Weights of a small mixture-of-experts language model, trained from scratch on English Wikipedia: 432 SwiGLU neurons an expert.
Below are experts of layer 7 (counted from 0) of a mixture-of-experts language model. Rows are named router (the router's row for the expert) and show model dimensions 576-767. Each number is 200 + 20 x the weight over its row's rms, rounded and kept within 0 to 999.
Before each expert's rows: "gets" lists some tokens that make up at least twice as much of what it gets as of all text. This comes from a sample of Wikipedia text that the model never trained on. Tokens count by the router's weight.

# expert 4
gets: "o", "i", "u", "a", " de", "as"
router,211,234,183,166,245,179,186,208,213,169,187,200,195,201,205,177,195,191,218,226,220,181,202,206,169,179,162,196,197,231,218,201,177,201,222,177,203,206,190,195,188,198,204,170,205,175,175,217,196,168,223,163,224,163,197,189,225,201,191,227,200,207,197,166,159,201,212,165,199,191,203,211,177,195,187,213,211,199,173,175,206,193,195,201,191,191,220,185,220,213,201,182,213,220,211,196,227,211,173,187,187,185,221,226,210,207,197,194,190,189,211,216,190,165,169,176,193,187,170,179,174,212,195,183,206,180,187,202,199,194,228,203,209,205,214,203,191,243,199,205,208,214,224,173,189,203,198,189,195,155,202,210,182,209,177,213,202,193,220,201,188,224,214,214,224,198,208,222,240,182,191,214,178,213,199,192,189,176,210,210,217,221,203,180,221,186,189,217,196,166,196,222

# expert 13
gets: " to", " a", " was", " is", " were", " are"
router,217,197,224,193,185,209,222,189,189,196,191,196,202,201,185,191,207,206,206,156,225,195,204,208,206,153,191,176,224,195,210,198,155,228,180,237,197,200,212,168,214,175,185,243,189,207,199,187,194,199,216,190,200,246,202,214,198,218,190,198,168,188,225,260,209,189,165,202,186,166,194,237,239,180,252,190,157,192,218,231,219,180,205,189,196,230,203,168,181,208,189,217,197,161,229,185,195,188,189,186,198,182,199,207,215,172,202,202,207,195,167,218,214,194,259,206,219,221,208,183,223,217,210,206,182,197,173,219,197,214,174,197,204,188,195,186,189,198,171,199,150,204,191,241,178,239,225,214,199,167,213,188,220,205,194,203,190,208,169,193,203,190,205,184,209,219,162,199,209,197,182,178,192,178,188,200,197,210,221,204,192,159,183,208,205,207,239,212,194,192,217,170

# expert 1
gets: ",", " ", "19", " up", "–", "18"
router,229,142,209,182,188,221,179,184,169,194,244,209,209,201,179,203,189,248,189,183,208,192,178,210,216,177,226,140,219,198,199,188,200,212,176,179,179,208,201,198,198,189,205,194,163,211,227,197,194,205,211,166,219,243,197,206,203,235,194,195,200,221,212,223,222,186,193,200,200,162,187,197,187,190,188,216,222,188,220,208,220,174,206,185,200,199,181,214,191,206,206,170,206,164,212,162,188,202,217,211,167,198,189,213,178,184,212,191,240,199,195,208,238,187,215,199,240,209,230,177,266,197,199,182,201,202,208,217,216,180,237,222,195,202,154,188,226,174,192,230,216,196,242,184,215,213,206,179,203,206,196,167,190,248,183,220,195,200,183,226,208,218,186,178,186,230,195,181,205,174,202,176,219,227,205,231,183,154,214,223,199,197,183,175,186,238,174,172,197,203,191,222

# expert 9
gets: " |", "|", ";", " League", " Cup", " team"
router,187,204,159,161,201,230,199,235,218,259,202,221,204,173,196,198,177,193,183,232,211,185,186,225,182,219,156,195,194,193,217,196,200,187,215,207,217,186,156,213,174,189,191,199,213,223,223,191,187,188,173,213,199,178,192,181,191,167,215,187,184,193,222,225,171,208,185,226,201,213,215,174,199,187,173,215,194,220,210,212,232,200,182,218,191,191,200,202,211,190,238,225,213,198,198,218,174,191,204,216,210,220,217,177,220,213,155,163,190,209,194,201,189,261,158,229,211,179,188,214,168,159,198,226,199,208,181,187,204,170,190,205,214,208,212,224,201,210,192,182,173,190,176,219,224,196,211,224,187,204,169,182,189,164,229,244,208,212,181,221,191,219,212,177,232,180,215,196,140,196,151,214,195,179,207,199,180,179,208,199,188,207,240,205,157,200,196,192,188,183,178,179

# expert 15
gets: " |", ":", "\n", " |\n", ";", " /"
router,204,177,210,242,221,199,191,181,194,148,186,192,215,184,206,189,225,187,189,205,217,187,216,178,192,231,228,222,171,195,178,208,203,160,203,182,163,189,216,241,213,227,180,215,201,189,180,226,252,189,179,242,171,188,173,168,184,190,183,184,187,192,185,169,204,196,185,205,226,231,201,175,215,228,209,193,189,208,224,195,190,228,206,186,222,193,190,213,220,190,205,222,183,210,203,199,197,233,206,241,194,202,204,164,226,200,172,206,228,211,203,178,197,193,222,211,214,213,219,188,172,199,226,188,209,218,232,189,208,178,192,192,201,205,184,177,161,209,227,193,201,166,196,171,205,213,186,186,177,223,158,216,179,207,216,168,213,176,213,205,199,187,231,213,205,204,179,197,194,241,198,205,241,205,215,186,178,243,210,198,203,184,176,196,191,173,207,188,203,228,206,221

# expert 6
gets: " |", "%", " (", ")", "|", "″N"
router,207,220,216,210,199,194,228,191,207,215,193,200,208,212,151,248,194,208,208,196,160,237,205,204,165,211,212,203,184,202,182,205,232,192,185,178,207,190,181,205,221,247,183,178,202,173,211,170,160,211,198,240,214,188,182,189,198,180,202,237,224,227,226,208,217,218,202,222,209,210,171,196,232,214,202,153,189,194,187,186,177,192,223,208,204,235,218,188,187,202,200,167,182,224,170,197,197,213,230,179,206,216,203,201,185,219,167,184,219,203,205,208,213,191,221,185,198,222,210,238,211,193,251,228,181,171,220,188,200,222,200,225,173,168,191,173,191,183,194,209,206,215,235,189,207,179,203,198,183,182,165,204,239,205,188,210,214,193,211,183,167,222,186,208,168,209,204,216,219,190,212,209,202,221,205,184,217,200,210,205,209,197,172,225,198,180,208,204,228,221,220,165

# expert 12
gets: " in", " by", " on", " at", " with", " under"
router,161,186,168,228,228,213,198,209,186,206,194,221,199,223,179,209,240,180,179,225,172,187,201,192,215,194,218,214,221,217,232,203,193,196,190,166,170,201,232,188,215,213,198,211,176,204,175,207,209,167,199,185,196,175,226,218,224,169,168,157,187,210,172,256,215,209,233,220,224,207,196,184,234,198,184,214,225,247,210,198,161,211,155,209,196,206,207,227,167,197,212,196,250,208,218,223,166,204,201,234,237,173,201,161,209,214,203,217,203,181,213,179,226,176,174,201,198,220,191,199,181,166,193,225,162,233,205,175,185,196,165,182,195,190,163,202,195,203,195,189,211,174,222,205,244,199,180,194,224,202,177,233,193,201,232,189,224,208,208,194,228,193,208,167,215,215,177,199,181,193,223,162,192,180,200,210,207,210,229,171,192,208,229,189,204,196,219,211,142,204,192,188

# expert 11
gets: ".", ".\n\n", ",", " and", " that", "="
router,187,165,220,204,190,201,206,189,209,197,169,199,199,215,217,178,184,235,204,208,211,174,173,196,232,215,193,208,203,189,160,189,205,193,193,162,205,215,205,175,218,147,243,210,231,196,194,174,227,198,184,233,213,201,220,252,203,214,194,225,206,205,189,226,187,185,185,211,180,179,178,210,226,216,203,194,234,161,203,176,178,198,204,195,191,203,208,241,224,200,226,198,189,204,194,198,189,205,187,192,187,195,197,227,225,202,252,185,211,198,183,201,202,188,173,191,194,178,227,225,207,208,185,199,226,213,223,192,196,155,199,186,194,200,184,192,198,187,177,223,223,218,233,211,197,192,205,215,195,194,167,168,224,232,192,169,183,202,218,174,201,175,228,205,164,186,199,177,194,234,171,205,214,197,215,196,177,208,162,202,177,223,178,178,247,238,229,215,257,238,202,208

# expert 8
gets: " the", " of", " The", "The", " his", " its"
router,210,174,223,209,203,202,220,196,228,183,208,201,197,186,178,203,212,185,188,171,199,187,210,204,195,187,224,195,229,220,191,183,210,250,213,185,175,183,195,161,218,157,213,184,175,243,215,219,193,200,201,195,195,217,191,215,246,203,208,204,238,183,204,196,229,199,227,215,195,187,198,239,193,212,216,209,176,177,198,220,210,225,236,183,183,180,198,224,224,169,182,200,194,144,196,190,200,198,239,196,187,203,185,196,224,150,190,201,222,208,195,179,188,216,241,206,205,202,216,201,239,222,178,182,195,192,209,166,213,182,187,223,192,183,252,225,168,176,203,205,197,208,191,197,188,210,184,208,191,196,254,201,186,249,194,203,204,188,207,225,214,230,173,210,196,222,185,196,235,216,196,217,222,201,186,193,188,194,183,193,192,194,181,206,193,212,204,182,196,223,205,149